{"n_experts": 96, "d_expert": 96, "balance_loss": 0.00117, "balance_bias": true, "vocab_size": 32768, "learning_rate": 0.000872}
Below are experts of layer 3 (counted from 0) of a mixture-of-experts language model. Rows are named router (the router's row for the expert) and show model dimensions 0-159. Each number is 128 + 24 x the weight over its row's rms, rounded and kept within 0 to 255.
After each expert's rows: a language model's description of what the expert responds to; "gets" lists some tokens that make up at least twice as much of what it gets as of all text. This comes from a sample of Wikipedia text that the model never trained on. Tokens count by the router's weight.

# expert 50
router [103 139 155  87 103 121 188 150 117 162  90 128 120 126  82 132 129 126  92 195  80 135 112 133 107 153 118 124 145  59 100 116 102 104 144 133 109 128 114 158 114 137 141 177 153 121 125 120 121 167 110 115 114 131 130  99 112 145 135 131 150 141 129 143 120  92 112 115 148 152 144 136 116 125 136  97 106 137 138 116 118 104 129 120 121 138 113 126 114 138 180 142 137 119 135 125 136 150 156 137 146  73 178  68 147 128 125 119  93 149 136 153 121  90 106 110  88 109 114 113 120 107 128  91 108 130 109 171 149 107 128 171 137 123 185 121 116 139 149 135 113  99  82 122 124 134 133 109 104 149  99 132 145 133 161 101 132 120 125 123]
What it handles: The word the after in, of, or as of in demographic and geography sections, such as "As of the census", "in the family".
gets: " the", " |", "9", "2", " entire", " mi"

# expert 19
router [143 139 166  88 140 136 135 140  96 173 101 163 119 159 127 101 124 152 152 146 108 126 174 114  94 105 111 121 119 130 119 146 123 104 111 122 124 144 125 197 119 152 118 124 146 128 101 129  78 119 138 109 136 110  96  98 111 133  95 152 111 144 113 140 117 114 122 170 170 165 152 128 129 166 148 133 146 149 139 159 129  94 102 118  98 131 112 130 106 181 142 101 157 136 110 128 116 153 123 168 132  97 133 118 120 108 150 131 101 124 129 124 102 119 168 112 161  44 151 115 121 146  96  88 137 111 121 128 158 114 130 115 154 159 136 143  96 113  98 126 117 132 111 133 133 126  66 178  92 144 143 129 127 131 144 124 124 122 151 135]
What it handles: Digits and spaces inside ages and years in biographies and tables, such as "(age 51)", "1986", "1999", plus reporting verbs like stated, praised.
gets: "0", "1", "2", " ", "9", "8"

# expert 33
router [103 133 136 172 131 109 121 139 167 117 111 142  84 116 110 162 126 139 130 132  51  86 148 139  88 154  93 102  95 137 120 122 131 136 128  95 118 154 146 159 118 154  73 139 148 135 124 119 122 120 108 123 134 125 102 141 109 134 176  97 165 121 102 108  95 127 118 133 144 149 127 154 135 124 106 108 118 130 107 155 142 118 140 137 117 172 101 129 119 116 168 109 117 124  91 123  91 144 113 138 125  91 125 106 120 120 115 114 135 109 129 126 131 139 104 135 151 132 142 160 102 104 108 135  76 104 155 151 214 164 122 155 136 138 159 148 126 143 121 126 119 105  88 162 164 116  97 165 112 129 129 134 164 140 153 137 131 142 139 118]
What it handles: Nouns for creative works and topics after an article, such as film, album, song, book, plus which and that.
gets: " which", " film", " that", " album", " song", " book"

# expert 38
router [106 157 151 112 123 126 155 155 100 144  79 124  98 124 150 148 121 155 120 186 124 102 140 129 100 142  94 139 124  76  94 102 103  99 158 164  95 106  96 135 104 179 145 117 125  93 100 142 127 129 139 127 136 114 112 100 107 111 143 101 123 126 129 103 117  90 105 151 119 136 152 123 124 118 175 132 122 123 106 129 141 120 133 140 112 144 108 118  93 149 142 128 139 164 104 146  89 187 172 168 151  97 133 138 131 131 159 131 152 180 119 113 116 129  93 109  93 112 126 141 112 142 159 106  80 104 131 149 150 150 189 134 163 126 129 107 126 124 129 142 111 146 120 111 143 110 126 118 104 143 108 132 126 159 131  81 125 143 134  95]
What it handles: Single consonants and short pieces inside foreign or compound words and names, such as Kunst-h-istorisches, Pain-k-iller, Spring-b-ok.
gets: "h", "k", "l", "b", "r", "v"

# expert 27
router [ 99 125 147 139 113 104 164 120 170 145  93 159 138 134 138 118 125 112 163 126  87 102 109 120 130 144  67 134  95 140  53 140 114  92 146 114 104 151  91 147 114 143 119 129 181 107 135 150 101 134 117 115 108 110 123 128 135 125 129 135 123 159 142  99 129 110 134 122 182 142 130 149 135  88 162 125  97  98 140 150 142  97 126 161 104 135 133 117  92 152 137 137 121  92 150 113 170 172 173 192 170 108 115  78 135  93 147 117 118 133 107 152  98 139 118 107 126 125 111 144 135 172 145 141 106 109  73 120 157 122 150 107 151 116 137 152 128 121 153 165 102 125 114 128 134 131 127 115  79 134 106 170 128 150 149 124 108 150 163 104]
What it handles: The word the right after prepositions like of, in, at, to, on, in running prose, e.g. at the University.
gets: " the", "the", " our", "isco", " COVID"

# expert 10
router [134 128 130  84 114 140 161 158 155 127  89 125 126 161 100 140 175 106 102 181 101 149 102 140 110 134 116 147  99 131  92 143 121 140 129 111 122 105 129 145 129 159 130 114 130  97 109 121 147 150 113 122 142 171  91 105 114 110 143 110 153 134 134 106 133  89 160 104 148 146 135 140 113 141 131 135 112 121 134  94 124 142 127 120 140 114  96 125  91 168 106 119 150 112 136 146 163 189 142 159 153  87 138 125 144 107 171 126 160 138  99 103 119 126 104 157 124 117 143 110 104 152 166  98 106 145  96 140 129 128 117 112 124 127 180 138 119 105 168 151 130 120 113 133 174 120 127 131 117 113 118 164 150 136 148 102 118  96 163 143]
What it handles: The space or first digit beginning a four-digit year after in, since or until, as in "in 1975", "until 1950".
gets: "1", " ", "2"

# expert 25
router [111 138 144  95  99 162 153 153 125 192 125 137 146 116 119 124  92 131 124 194  48 124 122 130  94 139 109 118 114 134 116 118 116 138 124 149 125 152 159 128 113 151 146 166 172 106 138 129  85 164  68 116 134 108 103 109 102 153 110  92 154 117 106  94 109 112 133 122 136 178  88 149 110 160 142 113 126 112 121 134 130 137 132 151 137 154 119 131  99 163 150  91 113 133 115 172 106 152 154 147 162 109 151 120 105 134  99 101 137 139 120 132 135 154 120  96 114  76 118 137 114 130 118 113 129 106 106 141 163 102 142  96 102 165 144 124 137 150 153 130 136 108 104 141 148 113 108 159  88 151 107 197 128 130 144 132 140  97 139 140]
What it handles: Adjectives of nation, party or field before a noun, such as American, National, British, Democratic, industrial, Christian.
gets: " American", " National", " British", " English", " World", "ian"

# expert 61
router [ 96 103 107 155 107 121 153 171  87 142 102 145 103 139 123 114 130 146 147 135  82 154 141 132 110 147  99 127  92 132 109 128 109 107 167 122  94 105 112 157 165 134 123 160 111 119 125 140 130 125 125 120 128 120 116  78 102 128 107 113 146 132 130 130 132 102 143 154 174 152 164 196 156 134 154 130 149 123 148 182 173 134 130 165  96 146  99 149 107 160 125 111 104 113 147 114 119 148 145 138 155  52 122 128 139 141 138 126 140 144 127 170 120 141 104 126 132 139  96 157 114 132 154  94 122 123 105 180 107 148 126 126 135 142 159 149 110 175 142 134 123 139 108 120 135 124 110 112 111 147 108 132 122 137 157 135 128 118 112 123]
What it handles: Spaces before scores, numbers and table values in sports results and tables, such as "Heat 3", "72–39", plus by and per.
gets: " ", "2", " by", "1", " By", " #"

# expert 45
router [163 141 121 128 163 138 135 158 133 174 136 122 150 149 139 156 132  95 144 143 135 118 138 139 137 129 107 147 127 119 132 157 128 139 163 142 135 150 106 185 135 142  92 138 181  95 127 124 129 132 129 131 144 111  94 133 145 120 105 129 117  98 115 151  95 109 140 111 154 173  99 143 146 144 192  85 149 141 129 124 122 148 113  88 138 125  99 133  85 141 104 127 133 108 115  95 142 113 114 139 168  83 105  97 132 108 122 132 131 148 124 130 143 117 150 113 127  94 137 152  94 103  98 122  84 105 139 174 164 117 157 136 172 109 123 132  97  91 125 139 142 170 138 135 165 144  69 135 107 129  92 175 156 131 150 119 145 133 172 143]
What it handles: Words introducing a name, role or classification: as in cast lists, became, called, named, considered, one of.
gets: " as", " the", " became", " called", " named", " to"

# expert 49
router [ 87 167 154  88 117 146 135 163  93 163  81 154 121 109 140 172 130 120 138 200  97 119 134 124 125 123  87 113 101 114 111 135 160 135 103 149 100 133  98 130 134 133  90 141 150  81 164 129 133 137  99  85 118 122 110 151 111 142 118  70 145 156  84  84  72  73 105 140 165 165 118 152 112 123 111 119 110 108 129 114 144 127 124 105 132 124 117 136 120 111 136 103 147  96 115  94 129 197 127 167 123 107 164 128 141 120 163  79 135 205 137 106 120 158 139 127 121  73 146 108 111 145 131 138 105  83 144 114 157 136 112 109  82 132 139 126 114 112 110 134 139 131 133 136 143 122 136 108  85 103  89 145 139 174 127  73 164 136 131  81]
What it handles: The last digit of a year in citations, tables and dates, such as 1998, 2019, 1850, plus century and era.
gets: "5", "6", "4", "8", "3", "0"

# expert 47
router [139 131 104 122 150 139 144 155 129 129 100 126  96 121 122 102 105 160 113 157  78 151 177 147 113 146 102 127 101 118  98 117  96 104 163 124  98 126 134 140 125 158 121 163 174 133 126 134 160 156 117  92 119 120  92 146  82 130 141  89 152 121 129 137 105 123 116 144 155 132 110 130 121  96  96 150 125 118 141 142 131 142  96 162 136 131  99 168 118 153 165 109  84 104 110 106  95 176 143 158 118  50 123 104 120 147 131 141 128 151  96 110 114 155 145 102 136 132 125 140 113 147 154  97  87 110  86 185 190 124 141 172 131 135 133 118 129 137 104 148  94 120  98 156 163 109 122 153  98 106 136 150 139 124 153 122 102 122 144  92]
What it handles: Blank cells and digits in vote and roster tables, plus scattered nouns and verbs like command, engine, cell, allows, students.
gets: " ", "7", "6", " command", " engine", " cell"

# expert 58
router [134 134 139 146 145 146 177 151 138 126  74  66  98 112  68  99 162 149 115 160 109 126 109 156 147 136 121 114 128 127  98 106 124 121 133 118 112 116  98 115 139 156 138 144 147  99 151 195 146 132  98 146  98 159 121 105 115 127 119 120 118 130 127 108 126 138 155 185 158 130 140 142 151 156 154 155 137 126 135 130 134 132 112 158 113 117 116 113 117 155 152 117 136 124 157 112 144 197 173 147 140 107 144 112 120 120 198 125 160 103 103 134 158 119 110 118 119 112 141 157 111 142 114 117 126 133 120 135 137 161 114 146 137 137 168 127  62 123 123 113 108 147 115 152 137 130  88 135 119 150 118 190 133 150 145 139 118 146 138 136]
What it handles: Capital-letter and digit pieces inside acronyms, call signs and model codes like WXEF, EHAAT, ES90, plus leading year digits.
gets: "2", "1", "3", "V", "F", "D"

# expert 48
router [153 106 157 145 114 161 145 157 104 130  89 132 130 118 127 127 151 169 130 176  89 142 108 114 148 137 120 128  84 123 115  99 113 136 151 140  81  91 128 170 142 110 113 105 122  83 136 162 130 121 128 115 144 123 110 130 102 136 133 126 137 129 119 113 109  92 122 150 151 170 124 123 141 127 177 147 130 108 134 144 103 104 120 126  99 139 117 110 108 132 167 108 144 113 121 125 126 114 163 150 158  96 164 100 129 152 153 124 110 186 132 135 138 133  88 132 126  89 131 176 100 158 118 118  89 115 137 152 130 123 175 101 144 156 130 124 138 154 104 154 135 142 111 145 130 113 103 132  97 121 108 185 151 150 102 111 147  88 139 138]
What it handles: Word-final suffixes of verbs and other split words, such as -ated, -ized, -ing, -ed, inhib-it, plus the infinitive to, in prose.
gets: "ed", "ing", " to", "ated", "s", "ate"

# expert 18
router [118 164 177 131 140 121 129 157 153 143 139 160  88 137 110 112 133 138 127 155 140 128 120 130 102 159  98 122  98 126 145 141 130 120 128 140 111 103 152 134  88 115 167 126 140 156 143 141 129 170 141 100 108 145  73 139 100 106 100 117 130 144 148 155  88  99 118 133 142 112 147 151 144 129 131 158  85 118 126 157 112 119 185 119 105 140  96 163  81 129 139  86 112 144 149 141 135 159 142 181 161  83 119 135 107 152 168 100 151 154 134 148 103 115 126 104 157 127 146 122 110 145 125  80 131 127 120 148 160 160 127 137 111 136 149  82  88 161 134 176  91 162 157 120 174 114  87  98 114 133  64 132 153 130 144 105 124 105 129 116]
What it handles: Bare space tokens in tables and infobox fields before a number, plus approximating prepositions like between, about, around and where, coordinates and currency signs.
gets: " ", " between", " where", " about", " $", "′"

# expert 35
router [144 111 116 167 138 144 107 180 141 153 106 143 144 106 115 120  87 141 156 128 127 113 125 181 108 151 133 107  92 101  75 151 144 100 169 150 105 158 126 172 111 144  91 148 159 104 146 120 155  91  73 100 143 150 121 102 107 111 128 140 158 112  88 146  77 114 105 138 153 155 126 122 143 118 107  82 158 125  76 135 104 136 146 132 100 144 123 119 113 129 137 139 182 140 129 132 157 155 145 130 155 107 121 175 120 128 129 163 145 156 123  93  77 175  94 137 148  85 133 135  93 121 144  82 106 141 140 119 136 126 135 160 149 148 185 132 147 147 127 138 118 102  82 125 169 114  87 153  74 181 116 165 141 148 132 126  99 129 142 146]
What it handles: Coordinators and, or, &, nor, as well as, joining nouns or clauses in lists, credits and names.
gets: " and", " or", " &", ",", " the", " /"

# expert 24
router [117 168 136  95 112 120 135 158 145 118 100 125 123 141 112 134  93 120 115 159 124 138 120 124 127 126 121 123 117 159 141 134 151 122  83 114 124 112 130 148  75 143 130 150 149 122 121 166 122 114  96 136 101 134  71 131 111 145 116 129 124 170 122 153 121 127 116 144 140 146 158 156 126 121 141 128 136 100 133 134 157 104  95 134 138 122 102  88  54 191 148 106 120 131 130  75 138 134 158 182 138  95 164 126 113 168 124 119 105 139 109 149 118 210 154 107 131  97 115 161 100 113 114  99 133 124 101 149 127 146 149 110 107 156 140 116 102 113 117 165 115 131  82 132 166 124 117 111  92 139 160 155 118 158 140 122 138 103 133 150]
What it handles: Wiki heading markers ==, ===, ==== and section-opening words like See, Personal, plus quantity words such as several, some, various.
gets: "==", "===", " some", "====", " later", "See"

# expert 60
router [111 151 110 108 153 159 134 156 120 124 152 138  77 118 128 160 115 124 113 123  97 122  98 111 115  98 122 126  82 110 119 123 101 128 138 151 123 111 112 205 112 135  75 125 151 110 116 150 109 118 137 113 131 168  88 120  78 150 131 115 146 114 137 143 117  36 116 133 158 173 126 148 160 128 168 146 147 147 131 159 157  93 147 122  87 101 113 119 120 160 180  81 155 135 129  92 138 149 170 131 154  75 160 114 138  91 137 112 119 131 128 110 145  92 119 100 182 117  94 132 106 152 127 134  83 134 155 161 121 127 157 117 127 190 111 125 120 123 120 139 105 128 104 154 141 130 113 105 107 106  73 135 169 105 140 102 119 134 141 155]
What it handles: Complementizer that and speech verbs like said, announced, reported, claimed, plus pipes after numbers in sports record tables.
gets: " |", " that", " said", ";", " announced", " reported"

# expert 52
router [119 117 146 105 120 143 129 159  96 159  91 116 142 168 156 154 120 114 140 134  94 125 161 117 161 162 137  86 127  98 138 110  87 105 142 115 135 129 145 145 111 123 145 138 148 127 133 132 136 119 118 153 129 115  99 113 110 153 125  94 145 104 122 119 110 142 137 154 149 103 116 155 123 138 135 152 109 138 113 133 159 141 171 122 105 129 118 102  65 163 154 106  95 109 124  61 144 182 105 132 137  71 168  85 151  84 119 157 140 103 151 152  78 129 131 125 141 113 132 120 108 158 105 152  78  84 105 155 149 115 124 126 155 159 153 166 119 117 125  90 133 157  81 109 174 134 119 132 110 141 159 158 154 170 141 134 132 125 159 117]
What it handles: Auxiliaries and to after a subject, like is, would, can, may, to, usually before a verb, as in would open, can be.
gets: " to", " is", " are", " also", " would", " not"

# expert 16
router [107 148 134 115 110 103 150 130 153 144 135 140 111 118 115 116 148 145 132 140  88 153 131 170  95 162 112 101  76 100 137 122 137 114 172 138 122 143 150 183 124 119 140 131 163 133 143 115 112 138 121 132 122 128  90 123  81 104 138  94 144 146 109  88 110 109 110 133 149 159  78 133 115 133 129 146 132 137 137 112  95 164 125 120  95 141  89 104  96 187 136 105 155 126  94  87 137 186 162 111 113  99 214 126 137 124 154 110 114 112 103 158 118  90 119 113 139 105 128 169 105 105 133 114 131 125 114 143 140 119  94 125  92 114 146 127 123  80 155 125 126 145 133 145 203 129 121 131 140 161 116 136 135 117 178 106 111 106 120 113]
What it handles: Parts of place and date names, such as United States, the US, month names after a day number, compass words, and ordinal suffixes.
gets: " United", "th", " States", " U", " September", " South"

# expert 54
router [102 108 145 157 144 166 151 177  91 137 115 143 120 148 105 111 118 127 165 165  94 119 135 151 133 139 117 119 134  88 121 150 134 113 184 118 117 105 128 157 122 128 126 120 132  92 104 152 124 111 122 133 153 141  65 150 102 153 107 138 129 131 124 121  66  54  92 136 124 136 130 125 169 136 152 121  98 136  76 106  99 113 128 104 105 104 166 144  83 127 129 126 172 126 128  79 154 156 118 142 179 116 141 129 159 164 148 124 167 137 113 123 147 133 122  87 142  99 128 154 115 115 123 115 122  83 120 157 130 131 136 131 140  90 114 141 115 110  81 142 129 122 109 156 170 112  92 143  98  99 108 130 113 156 124 133 125 141 152 128]
What it handles: Pipe at the start of a new table row and markdown separator lines, typically in election results and sports tables before Total or a name.
gets: "|", " ", " |\n", "|---|---|---|---|---|---|\n", "|---|---|---|---|---|\n", "|---|---|---|---|\n"

# expert 20
router [100 184  80  86 137 148 162 151 149 133  96 125 144 114 102 113  93  90 161 137 107 128 139 126 149 170 126 109 107 111 107 152 126 130 125 134  77 128 113 178 115 148 122 166 163 143 152 112 155 160 148 124 104 129 107 121 113 136 152  90 131 156  98 105 100 100 118 125 163 134 123 117  95 169 130 146 127 125 142 145 137  99 156 114 108  96  99 117  95 133 124 110 161 105 130 135 120 154 126 156 115  97 117 109 147 138 152  83 173 167 122 104 132 163 130  97  84  91 117 161  89 129 116 126 123 119 103 137 153 149 105 161 112 139 135  83 111 101 108 151 129 167 123 111 149 152  93 115  83 109  97 133 165 158 155  93 135 113 115  97]
What it handles: Past-tense action verbs and they/their/them in narrative, such as took, moved, went, returned, plus en dashes in tennis score tables.
gets: "–", " into", " they", " their", " them", " They"

# expert 39
router [150 118 127 123 128 164 140 128 134 144 122 105 163 114  89 157 154  87 145 162 101 135 144 167 100 166 107 118 150  98 138 123 101  87 124 130 116 153 130 137 103 126 138 138 148 116 173 126  89  86 117  82 126 136 104 162 113 120 123 103 131 136 131  88 122  88 110 174 162 149 159 122 145 148 100 113 122 114 144 130  99 151 111  85 142 144 126 132  95 146 157 124  69 135 153 147  99  97 142 117 157  74  97 127 156 103 123 142 135 153 120  89 117 132 113 165 132  67 108 146 114 170  88 115 102 107 116 162 145 157 178 153 140 123 112 103 113 119 124 106  89  93  95 110 149 130 112 117  91 153 145 149 162 131 126  88 146 109 158 150]
What it handles: Opening brackets and parentheses after names or values, introducing dates, locations, abbreviations or counts, e.g. (1998–, (SWC), (14 KO).
gets: " (", "(", " [", "(s", "^{", " had"

# expert 53
router [137  79 154 116 151 141 154 181 163 139  96 135 135 115 136 137 154 137 141 147  91 120  99 145 127 127  97 117  94 129 135 111  94 110 159 147 106 116 109 128 113 131 143 149 130  98 164 126 136 159 100 100 124 143  78 109 108  95 149  86 172 135 126 103 140 112 101 166 133 126 116 159 118 116 156 137 100 119 147 155 136 111 151 133 100 171  88 110 115 154 141  81 108 102 132 136 140 179 154 155 114  84 124 113 125 132 150 148  99 128 140 176 116 162  98  98 129 137 105 137 126 120 114 128 103  94 135 165 134 137 148 140 177 153 133  78  89 162  92 127  94 119 104 135 168 137 129 146  91 176 108 160 137 132 132 120 119 103 119  97]
What it handles: Non-initial digits inside numbers such as coordinates, populations, tonnage, durations, catalogue numbers, plus million.
gets: "0", "5", "6", "4", "7", "3"

# expert 13
router [ 94 131 117 131 140 154 152 192 140 180 125 167 116 139 124 133 170 156 154 115  83 117 146 135  89 117 119 141 138  98 118 105 140 125 126 142 153 134 109 141 134 137 100 133 138  93 141 176 132 134  87 113 134  96 103 118 114 166  94 122 159 149 157 124 107 104  89 128 142 135 142 126 140 166 150 141 177 119 131 147 124 139  96 154 112 143 142 163 102 122 174 133 145 122  76 145 132 118 137 161 134  76 152 148 112 160 140 124 145 143 110 116 170  92 105 134 115 129 167 110 115  99 160 136  98 140 103 123 151 118 133 119 135 171 111 126 113 110 115 137  87  93 107 119 132 140 138  93  54 169 107 174 123  91 159  93 156 128  91 124]
What it handles: The word of after nouns in titles and phrases, plus by, de, des, Saint, and = in headings, such as "Seal of", "levels of".
gets: " of", "=", " by", " de", " name", "The"

# expert 6
router [127 156 170 106 119 142 125 130 125 179 111  93 132 138 114 152 144 154 119 133 104 146 108 148 122 132 121 155  85  71  92 129  87 138 143 120  94 130 137 154 113 122 101 166 147  77 121 125 120 117 103 118 152 139 121 123 122 128 124 104 117 112 114 108 101  85 112 131 146 139 128 161 128 122 155 154 140 112 101 141 142  80 146 142 138 101 104 131  71 147 144 108  86 124 138 127 150 164 154 179 113 113 152 114 163 103 140 117 136 128 120 147 146 160 115 104 122 118 131 120 103 135 158 149  76 114 131 132 128 137 150 122 135 151 126 128 106 130 134 163 120 111 113 102 143 108  99 107 112 140  92 167 159 101 112  83 126 143 128 119]
What it handles: Vowel-ending pieces inside foreign, scientific or chemical names, especially Latin species and genus endings, e.g. -ensis, -illus, -inae, piperaz-in.
gets: "i", "o", "a", "u", "in", "e"

# expert 42
router [107 136 149 136 123 131 140 173 145 136  73 143 124 114 124 107 135 111 171 171  86  99 174 161 129 174 121 128  96 123  77 143  98 103 137 122 121 125  89 128 163 121 138 136 144  92 155 165 111 107  80 135 100 127 121 154  69 137 115 145 125 139 102 138 115 141 151 142 187 145 135 114 146 127 159 123 151 121 105 164 122  97 148 152  98 145  91  88 129 129 130 113 120 143 121 122 127 153 161 134 123  76 113  83 146 123 151  90 146 159 148 174 103  98 131 137 107 101 130 188 102 126  97 132  99  73 111 162 162 161 151 154 156 125 149 132  95 118 107 128 113  88  97 125 141 110 114 122  83 150 126 169 123 142 130 138 124 139 150 139]
What it handles: First digit of a number, mostly 1 or 2, starting years, times and counts after a space or parenthesis, e.g. ('1'985), '1':49.
gets: "1", "2", "3", "4"

# expert 9
router [ 88 134 126 131 157 174 163 154  95 180 138 142 141 127 122 109 158 117 146 148 122 109 125 163 144 139 110 117  92 117 110 119 140 136 106 133  90 136 107 139 136 123 140 109 187 114 141 152 109 140 118 121 161 110 122  98 105 131 161  79 136 112 127 119 104  90  98 125 143 117 144 156 138 101 125 157 130 149 172  90 112 126 140 139  92 160  89 157  98 131 133  99 161 132 142  98 108 153 114 183 140 124 110 108 150 146 106 106 110 108 126 112 126 110 150 115  78  98 161 124 103 149 136 189 110 124 131 155 166 151 129 128 127 134 117 132 107 161 120 147 117 104 110 128 172 124 122 163  70 118  46 138 171 109 157  97 107 132 155  93]
What it handles: Tokens tied to life events and sport records: born, death, debut, plus year digits and tennis or match scores like 1986, 6–3.
gets: "1", " at", "2", "born", " in", " death"

# expert 62
router [125 138 140 109 134 188 145 122 121 121 127 111 104 116 110 142 101 172  95 145 109 107 172 182 126 160 111 112 103 103  80 116 106 120 127 141  89 143 108 138  90 123 125 149 169 123 123 133 110 116 125 123 136 113  84 146  83 131 144 110 109 131 110 119  96 113 128 158 182 135 169 154 124 107 168 133 110 141  99 141  92 127 122 151 113 158 102 157  54 122 127 123 148 100 109  96 147 132 150 157 172  95 132 133 150 176 178 148 116 122 114 163  92 161 147 140 123 149 147 132 112 131 112 139 109 128 126 150 147 122 119 164 129 165 122 125 102 110 137 165 160 118 129 144 163 103 102 149 128 130 126 158 117 143 152 106 122 118 123 140]
What it handles: Month names and time words like early, late, mid starting dates, and bare spaces in table cells, e.g. "August 6", "late 1941".
gets: " ", " October", " May", " November", " June", " August"

# expert 28
router [125 132 154  99 137 139 151 163 123 158  53 132 121 117 109 134 120 122 131 180 119 175 112 147 126 192  96 126 156 137 127 103  83 142 126 110 105 161 108 149  72 108  72 125 157  98 146 151 142 107 133 128 115 144 103 127  72  98 179 103  98 131  90 104 111 114 136 116 195 173 123 136 135 151 167 112 109 105  93 151 148 102  97 127 157 125  91 106 140 176 119 124 130 147 149 148 110 146 133 137 133  79 169  76 125 140 171 107 137 116  95 149 127 103 128 179 135 106 136 111  82 144 126 125 140 119 156 147 149 106 155 129  89  82 114 133 141 101  96 158 164 132 126 127 150 146  96 152  70 113 144 128  99 150 122 115 105 124 116 109]
What it handles: Past auxiliaries and main verbs like was, were, been, won, plus the preposition for in award names or reasons ("arrested for").
gets: " was", " for", " were", " been", " made", " used"

# expert 7
router [140 123 166 112 138  90 149 170 105 147 108 134 119 139 118 155 122 130 113 187 109 148 139  97 104 128 118 135  89  89 113 140 113 132 121 115 141 154 105 160  87 137 138 138 131  81 139 141 136 122 141 128 143 161  91 106  83 156 136 105 135  98 110 141 123  82 100 150 147 153 129 128  84 131 138 152 133 149 144 108 115 136 129 145  88 125 124 172 132 177 146 133 113 130 137 118 146 157 158 167 131  90 132 124 182 127 130 114 137 142 135 107 158 127 127 116 149 109 136 150 109 105 154  85  95 144 112 168 139 147 119 161 144 134 131 118 131 144 149 139 144 156  98 167 160 119 138 108  81 136 125 174 122 114 125  87 158 118 185 130]
What it handles: Commas inside large numbers and after introductory phrases or years, plus degree words like very, too, so, rather.
gets: ",", " so", " very", " too", " ,", " So"

# expert 36
router [ 99 150 114 104 126 141 100 160  97 121 109 128 119 100 123 104 137 123 165 161  94 152 177 128 107 140 134 102 120 124  77 114 123  93  98 141  92 103 132 171 118 117 161 157 181 110 120 160  98 124 141  78  95 126 113 127  90 113 125 105 123 147 105 151 115  84 148 174 165 127 153 130 110 152 168 138 158  73 135 132 131  97 150 121 142 120  89 139  88 135 153 127 107 149 142  93 160 136 110 157 139  77 161 115 133 134 119 127 167 145 111  92 101 132  84 112  89  98 146 146 118 140 132 113  76 121 134 124 165 157 140 121  80 124 136  97 105 157 107 161 111 123 109 114 156 141  65  92 106 109 138 154 167 118 120 112 119 124 168  99]
What it handles: Spaced dashes, pipes and opening parentheses separating names from roles or dates, e.g. "Ryan Adams — guitar", "1925 – 28 December".
gets: " |", " –", " -", " (", " —", ";"

# expert 30
router [124 129 149 103 150 117 120 167 141 135 128 126 161 152  81 115 120 103 135 155 113 101 140 153 139 138  99 106 106  94 117 156 113  87 144 118 136 167 120 139 117  92 149 143 160 100 127 175 101 174 142 136 134 112  69 101 106 134  94 119  93 142 139 125 131 129 104 151 144 147 134 137 145 136 112 157 125 120 138 135 119 116 124 158 128 113  80 161 128 111 140 131 147 170 138 136 123 122 141 166 145  88 120 132 138 114 142 109 157 135 125 118 137 125 107 151 112 111 181 135 103 118 167  97 119 174 120 144 113 120 115 108  98 129  70 133 138 157 155 114  86 160 126 160 160 141 107 179 117 103 119 166 132 134 125 119 111 117 153 112]
What it handles: Digits after the first in scores, year ranges, times and large figures, e.g. 1994-'9'5, 2022–'2'3, $180,'0'00, mostly in tables.
gets: "0", "2", "5", "4", "9", "6"

# expert 26
router [149 124 106 140 128 120 112 170 133 118 139 119  85 133 148 112 150 117 107 129 106 131 143 124 115 105 117 134 106 117  95  87  95 112 141 107  90 150 146 196 152  98 141 139 143 111 131 129 121 113 144 157 101 145 112 104 100 132 120 157 118 100 153 116  87 101 107 150 171 155 140 110 123  88 139 100  95 129 127 140 103 152 182 150 149 122  87 146 113 135 112 129 146 140 148 111  96 150 145 117 111 102 123 126 118 152 151  91 127 167 145  93 139 151 160  70 119 122 158 103 123 119 125 140  91 106 110 178 154 123  94 185 128 145  96 142 137 143 113 135 137 128 117 135 140 119 145 144 109 131 123 154 167 112 129  80  88 100 119 148]
What it handles: Spatial words in descriptions of buildings, roads and bridges, such as over, left, part, along, off, down, section, and units like km, ft.
gets: " part", " over", " km", " out", " up", " ft"

# expert 55
router [ 99 106 150 135 149 101 137 147 126 124  99 145  97  74 139 154 101 161 107 165 119 117 114 191 102 149  93 131 104 124  97  91 140  99 119 150 137 122 113 134 142 132 147 113 137 115 120 184 121 162 118 123 165 108  89 157  93 177 102 112 120 131 147 131 133 109 115 141 146 137 122 151 148  97 148 109 112 105 105 142 122 135 127 133 141 164 131 111  76 142 150 122 115 143 122 124 140 139 143 152 115 120 145 130 148 148 134 120 128 143 100 150 141 178 123 103 109 110 166 155 125 160  95 137 131  89 142 151 194 168 164 156 140 127 141 161 128 114 137 148  91 126 121 112 135 131 117 148 101 183 124 159  89 108 136 109 111 172 109 109]
What it handles: Commas after names of places, organizations or people in lists and addresses, such as "Washington, United States", "Ariel, Bournbrook".
gets: ",", ".,", " ,", "!,", " Alm"